{
  "n_experts": 96,
  "experts_per_token": 4,
  "hidden_act": "squared_relu",
  "normalize_top_k": false,
  "routed_scale": 0.5,
  "init_std_router": 0.0356,
  "tie_word_embeddings": false,
  "beta2": 0.98,
  "max_grad_norm": 1.0
}
Below are experts of layer 3 (counted from 0) of a mixture-of-experts language model. Rows are named router (the router's row for the expert), down (a neuron's output weights, with its number) and show model dimensions 0-191. Each number is 200 + 30 x the weight over its row's rms, rounded and kept within 0 to 999.
Before each expert's rows: a language model's description of what the expert responds to. This comes from a sample of Wikipedia text that the model never trained on.

# expert 3
Periods, commas and quotation marks ending quoted statements or clauses, plus the web piece after w, as in wrote:, implies."
router,251,235,261,247,190,193,210,183,221,174,163,173,238,245,171,177,187,214,262,207,228,146,159,233,221,242,222,153,243,169,189,239,180,223,214,231,181,182,173,225,204,194,231,219,203,225,192,191,194,196,215,232,213,173,219,230,114,206,198,199,251,238,226,187,218,212,203,206,231,186,166,216,180,203,199,232,174,190,170,229,165,207,275,182,227,204,216,222,183,213,204,177,195,154,211,200,172,248,204,211,217,207,239,187,194,176,241,202,227,179,177,204,230,165,223,233,180,145,197,178,205,157,149,217,201,223,256,216,195,198,166,184,211,214,261,190,205,212,196,225,208,173,157,146,166,135,191,201,229,218,225,162,199,232,206,148,208,272,216,201,179,226,223,224,242,209,230,180,243,207,244,244,202,230,227,127,199,197,169,217,224,238,181,192,181,138,222,156,117,211,154,187
down0,198,223,201,201,233,205,173,252,236,252,165,222,186,206,180,228,199,176,233,171,141,222,223,180,218,168,211,235,174,138,176,241,256,220,207,204,201,165,233,212,200,190,150,199,194,174,134,240,196,172,163,202,193,133,217,222,152,176,230,182,194,169,217,177,185,231,220,197,194,186,163,260,296,196,169,144,225,227,192,188,200,217,202,268,176,190,175,220,204,197,255,163,195,149,160,208,170,214,168,190,195,188,214,180,130,163,193,195,197,150,192,237,184,161,186,218,201,221,195,213,188,180,201,212,199,181,197,223,155,189,121,192,197,290,210,200,198,233,154,204,172,203,173,217,195,228,182,135,184,180,171,195,227,208,204,174,188,157,178,210,190,206,257,217,168,193,223,155,183,123,205,179,199,194,141,191,228,195,233,204,235,256,209,209,182,238,206,227,199,216,184,221
down1,196,263,204,165,185,180,262,171,178,225,224,228,170,174,162,173,161,200,208,145,215,211,205,222,181,245,210,219,156,185,182,248,243,160,214,241,178,211,190,249,186,186,187,199,165,223,222,211,198,213,204,190,245,188,189,242,169,196,174,228,241,166,239,252,187,156,185,248,185,176,211,168,216,232,199,192,163,220,198,196,165,177,201,178,177,151,182,237,260,190,230,205,186,200,242,221,204,238,237,218,211,237,200,238,184,226,167,197,186,179,205,176,204,237,193,209,221,227,181,186,133,217,252,147,235,184,201,182,233,159,194,229,189,254,185,209,216,212,198,176,177,180,269,232,206,221,182,176,205,193,132,172,190,272,280,186,199,228,188,200,209,197,231,260,220,198,191,99,136,155,177,207,195,216,188,228,172,207,191,182,179,150,189,192,169,244,161,200,224,192,156,217
down2,135,164,219,204,191,216,240,154,214,142,222,178,221,183,214,183,210,180,148,226,209,118,148,229,190,213,216,238,145,210,175,182,232,215,191,197,200,187,169,121,168,195,187,213,183,171,243,192,219,206,238,255,182,203,187,232,199,236,179,231,191,217,192,218,137,211,220,114,242,232,170,163,232,159,222,197,213,223,262,185,180,160,218,204,237,200,220,178,163,223,235,239,213,251,226,202,176,232,173,221,187,148,181,181,190,206,229,257,234,216,171,201,231,207,209,184,176,204,230,184,164,187,252,238,184,230,168,162,181,196,261,157,190,131,160,190,161,160,202,156,244,205,202,215,210,267,209,200,220,208,168,174,218,191,225,231,268,155,210,191,164,212,183,203,202,206,181,251,202,189,206,207,208,241,224,163,194,206,198,196,209,168,167,232,177,178,195,223,238,200,225,196
down3,165,160,194,230,165,227,214,199,237,242,202,206,175,194,186,251,214,180,200,130,210,216,196,193,172,232,159,234,226,216,156,173,192,153,169,216,185,205,200,256,166,252,227,217,245,175,191,267,136,219,233,251,155,243,166,170,256,178,171,218,221,217,195,200,243,195,181,215,215,187,204,195,229,219,190,220,209,215,211,190,189,234,228,210,208,242,144,185,245,195,174,214,209,207,201,184,160,185,205,203,210,171,189,217,206,223,167,225,225,192,196,199,187,189,271,159,207,188,157,229,225,180,207,152,187,220,185,234,239,220,165,195,148,209,220,186,243,191,195,267,239,174,253,198,213,169,170,185,137,212,232,216,186,194,181,251,165,151,141,236,222,177,210,225,185,206,140,213,198,216,168,176,214,166,181,169,148,157,220,144,200,239,161,200,184,201,172,253,190,187,167,117
down4,168,185,206,167,176,213,227,202,208,243,220,233,165,187,212,184,267,208,191,192,240,253,163,220,215,239,111,145,199,182,153,199,209,160,199,243,167,213,191,249,142,170,174,215,244,178,196,150,195,159,152,162,176,181,200,199,236,215,204,206,211,184,236,215,201,211,219,232,195,124,141,193,210,172,233,198,204,255,207,190,205,251,206,195,176,179,222,200,233,177,201,223,221,211,152,197,220,160,176,214,203,203,155,178,259,185,235,136,214,204,169,202,208,214,241,219,187,166,157,179,136,215,176,205,239,156,196,247,192,202,221,200,139,221,214,178,190,189,157,161,243,209,199,229,190,210,226,257,178,163,203,209,143,244,237,212,202,212,158,239,206,242,177,185,192,220,172,234,185,188,141,217,184,170,182,232,191,234,214,189,156,207,236,161,265,177,161,227,196,196,207,198
down5,206,214,233,199,205,150,173,215,187,198,228,201,221,249,190,197,236,202,186,198,168,195,197,210,164,217,200,201,192,262,249,175,245,182,201,192,181,210,215,149,257,230,240,203,145,188,122,172,205,230,161,193,182,205,159,180,179,244,239,237,193,188,182,237,185,170,191,185,169,203,193,251,144,230,211,238,265,281,183,220,183,210,229,184,179,183,157,211,192,167,240,187,222,207,227,179,246,195,222,227,178,186,223,258,235,186,190,216,183,243,171,156,190,214,150,183,247,225,236,202,203,218,141,188,209,226,235,215,187,224,240,166,238,125,199,201,180,215,181,225,237,183,159,163,131,223,219,222,177,197,252,217,175,196,160,175,146,182,170,204,190,198,213,200,174,158,184,222,196,187,173,207,260,166,231,239,224,152,163,227,194,196,204,195,147,206,195,207,213,217,269,152
down6,171,209,190,237,211,168,204,194,233,198,186,207,216,169,175,203,197,161,192,186,170,191,213,146,172,200,176,165,243,277,189,151,199,165,227,147,195,188,182,174,221,210,207,208,227,164,186,234,235,275,221,206,232,242,225,189,162,241,172,242,165,229,177,182,190,193,159,213,186,199,184,170,211,218,199,146,191,204,230,234,227,149,176,202,185,211,196,204,196,209,131,245,210,232,226,193,251,156,188,212,180,155,172,279,231,195,157,237,204,143,179,194,201,238,157,219,212,196,198,191,251,207,177,244,215,233,209,188,201,190,214,202,161,182,155,155,247,131,222,197,200,260,231,203,170,218,297,195,201,221,176,176,292,179,197,177,238,208,219,160,228,188,189,162,200,213,169,197,206,187,210,203,178,218,259,174,210,214,193,161,221,218,221,217,189,179,250,254,169,193,210,191
down7,180,198,173,193,244,205,182,190,193,245,199,204,198,196,160,198,206,210,175,152,238,199,199,230,155,203,199,193,85,220,211,226,248,167,192,195,255,237,190,203,155,187,131,174,250,181,210,205,225,228,193,220,218,208,184,204,161,158,220,181,201,171,154,211,225,179,208,239,174,186,228,241,210,173,200,199,214,185,190,212,151,200,171,207,192,198,187,137,203,184,230,189,221,264,213,229,164,253,232,189,223,131,227,195,192,209,161,181,172,191,169,238,172,224,219,186,159,225,179,274,245,232,188,180,185,254,191,223,227,251,199,195,187,245,159,234,144,187,233,250,227,191,242,210,185,232,230,172,211,180,241,177,160,223,256,226,219,249,235,202,239,194,179,205,161,215,237,183,194,189,193,211,187,177,153,250,184,188,148,148,165,246,205,187,171,237,237,234,214,181,210,201
down8,225,218,151,262,196,200,201,199,204,150,153,191,195,156,214,213,196,224,195,188,176,219,210,140,200,186,224,222,223,207,200,171,189,243,223,165,259,230,195,198,181,190,200,152,208,180,178,184,180,228,201,171,228,224,259,211,272,187,158,164,207,204,182,212,157,185,122,230,181,271,236,154,212,207,201,235,164,186,158,179,201,175,136,242,181,201,178,214,182,192,166,240,229,257,213,166,246,208,202,244,260,187,212,217,177,217,214,211,172,212,186,193,127,179,147,240,226,204,216,182,228,257,194,207,198,198,181,160,237,218,199,194,211,155,152,173,186,148,198,169,218,187,190,203,197,207,199,254,167,180,190,181,236,211,142,183,202,163,205,180,175,191,198,204,144,179,161,209,186,204,184,203,193,229,207,213,191,171,125,213,175,160,267,194,192,227,208,240,281,179,213,158
down9,200,172,171,163,179,211,206,210,221,183,220,188,152,167,204,206,204,180,206,231,172,243,218,200,204,138,241,175,194,224,254,180,164,174,237,244,208,192,201,141,145,188,193,194,207,187,197,186,232,199,185,203,198,145,225,202,242,199,193,177,210,202,210,179,130,169,227,168,217,206,165,192,166,180,197,176,211,237,176,203,225,212,215,185,208,161,220,178,162,151,197,199,208,197,187,223,211,156,269,208,229,231,176,192,221,212,210,213,177,198,226,199,164,172,189,169,192,190,139,231,219,198,207,142,173,193,214,266,168,203,151,247,269,212,175,235,186,183,253,184,155,251,129,223,168,191,158,215,262,171,152,195,217,159,222,273,191,236,205,243,141,227,172,198,235,224,254,185,135,183,204,173,212,189,173,190,176,209,146,201,213,183,259,222,171,196,201,207,221,243,134,208
down10,183,195,177,197,211,235,229,211,204,215,180,172,254,239,154,125,226,176,193,187,195,200,235,137,207,184,226,199,203,169,222,247,203,212,242,235,202,173,199,191,192,208,162,178,254,258,227,179,196,222,225,198,212,212,197,147,152,187,218,200,199,138,224,204,222,224,167,211,237,178,204,223,219,217,157,250,253,174,147,154,148,216,225,191,227,272,203,199,203,221,186,185,187,156,161,194,181,223,135,221,185,184,237,160,252,251,181,217,240,184,194,183,183,226,179,242,178,214,180,230,253,217,182,203,180,232,158,258,204,235,244,179,162,188,228,201,219,203,232,190,201,181,190,203,223,211,214,190,219,217,171,239,161,204,253,226,182,158,144,220,226,193,202,211,214,169,192,184,213,223,223,135,161,183,211,222,132,271,193,174,201,208,166,247,132,256,208,188,186,185,210,203
down11,216,170,181,191,232,159,173,238,197,204,134,244,206,218,183,172,192,217,179,236,269,190,191,180,141,240,194,195,267,145,258,213,182,231,251,203,206,198,215,220,217,246,202,224,248,186,175,202,225,217,207,222,211,193,208,222,225,188,288,220,151,220,164,169,211,209,185,218,228,232,177,197,212,171,222,250,216,161,224,174,201,181,243,212,229,215,216,232,187,181,228,210,191,209,237,183,170,220,190,231,148,178,169,233,222,169,227,189,151,242,238,176,223,186,209,153,182,194,197,184,201,202,226,170,205,178,131,167,248,146,230,181,208,216,187,216,257,156,237,187,211,214,168,188,145,279,179,269,176,230,228,243,196,208,199,219,194,187,121,264,214,174,210,214,232,176,225,199,224,222,192,188,190,193,170,210,197,205,189,223,197,176,201,185,244,243,246,221,197,260,211,190
down12,179,274,154,138,204,205,200,186,200,151,224,215,185,236,243,241,205,207,169,157,210,209,231,216,213,208,194,202,151,155,199,190,212,181,194,231,218,216,217,192,212,222,224,185,248,170,192,249,176,245,155,242,184,159,186,147,190,211,196,214,198,247,233,212,199,204,176,200,194,165,225,207,177,205,182,178,221,169,148,211,208,179,182,187,202,186,194,213,212,225,215,188,147,177,133,202,179,202,199,221,193,192,158,215,113,187,159,171,174,179,212,191,177,200,174,194,216,207,181,207,151,195,212,212,204,177,249,207,144,229,156,202,169,240,241,181,244,258,151,194,162,232,213,155,209,175,189,181,209,184,142,132,180,192,217,159,202,145,146,197,178,187,206,209,135,190,253,180,164,184,208,175,275,168,176,255,189,219,176,190,224,206,260,184,173,229,159,252,178,194,141,216
down13,163,146,155,199,159,191,217,200,194,223,228,193,225,177,181,231,218,193,163,160,210,184,176,177,221,228,181,157,236,234,210,214,223,180,223,185,199,175,221,218,181,192,234,187,188,193,172,175,206,177,195,167,196,207,216,232,246,221,220,211,201,187,242,197,191,209,264,216,207,188,197,193,160,243,253,213,169,192,209,150,165,214,245,205,203,218,150,242,206,147,200,197,247,191,162,189,224,236,170,208,217,184,217,216,211,190,255,225,117,180,143,171,200,219,233,184,183,256,155,241,172,219,137,139,239,180,206,269,176,180,176,196,193,176,169,226,183,238,170,164,190,207,184,243,227,229,220,231,176,195,248,199,181,239,184,214,235,186,150,219,249,194,223,191,224,197,229,146,205,301,200,167,150,262,226,159,192,207,230,242,215,204,226,200,252,193,165,198,247,166,178,232
down14,186,242,208,206,236,264,173,207,167,189,190,186,165,267,231,250,245,194,142,179,149,209,221,204,247,149,236,210,208,186,230,181,209,211,182,233,184,208,221,195,209,204,190,192,178,214,217,230,162,210,171,199,211,191,193,190,174,205,178,190,157,209,179,268,212,169,196,199,202,215,164,277,233,245,226,176,214,176,197,204,160,210,216,184,229,162,194,206,135,242,223,225,161,196,193,206,169,208,184,198,198,202,170,134,162,178,205,191,196,176,138,211,145,216,243,177,201,257,229,245,204,206,227,184,185,187,225,181,209,233,243,199,169,191,248,241,216,190,195,214,235,236,192,194,212,211,220,195,225,200,232,214,222,198,207,193,220,314,200,165,121,187,173,152,276,219,179,252,199,154,224,232,229,236,230,248,214,206,238,185,184,215,214,210,220,159,194,218,168,242,156,170
down15,201,162,165,183,169,181,216,172,205,184,177,201,217,233,190,217,192,240,220,152,190,216,235,244,204,245,171,224,184,210,195,217,187,181,171,192,215,202,232,293,237,234,182,169,190,218,204,196,190,234,181,244,227,244,219,223,205,232,167,161,159,181,231,236,174,223,200,179,160,190,194,196,212,171,210,235,196,192,189,164,210,179,223,225,204,202,170,213,195,150,195,215,278,224,181,151,203,222,168,199,237,194,190,209,219,240,143,201,186,191,270,248,167,204,228,234,215,231,217,226,110,241,180,175,173,224,222,215,187,195,213,137,222,298,242,235,275,174,204,165,178,159,192,177,202,217,210,195,165,226,214,188,180,230,229,211,180,197,199,202,189,253,247,196,213,157,187,195,146,216,145,177,213,215,197,205,132,197,210,282,210,232,171,199,231,219,204,184,176,247,211,225
down16,153,131,208,229,212,205,186,165,226,192,243,152,195,198,197,198,202,196,218,179,223,171,225,153,172,171,179,153,228,195,163,244,212,206,252,229,200,197,146,287,200,195,180,223,216,151,188,229,214,269,215,221,210,252,204,171,208,158,231,187,174,177,184,234,174,216,198,184,180,179,141,182,221,197,201,227,244,190,209,152,259,170,195,189,195,197,192,210,182,163,238,170,216,164,196,235,138,173,217,173,232,224,169,209,181,201,199,170,133,246,194,239,145,190,233,193,181,173,184,256,222,160,261,185,245,201,178,207,233,259,132,219,215,177,203,212,246,167,240,255,221,211,158,226,183,207,178,177,219,196,276,179,181,217,192,208,243,248,185,203,207,207,208,202,172,225,170,210,201,155,198,213,159,197,174,212,201,177,177,216,169,203,193,269,194,237,209,190,174,191,226,160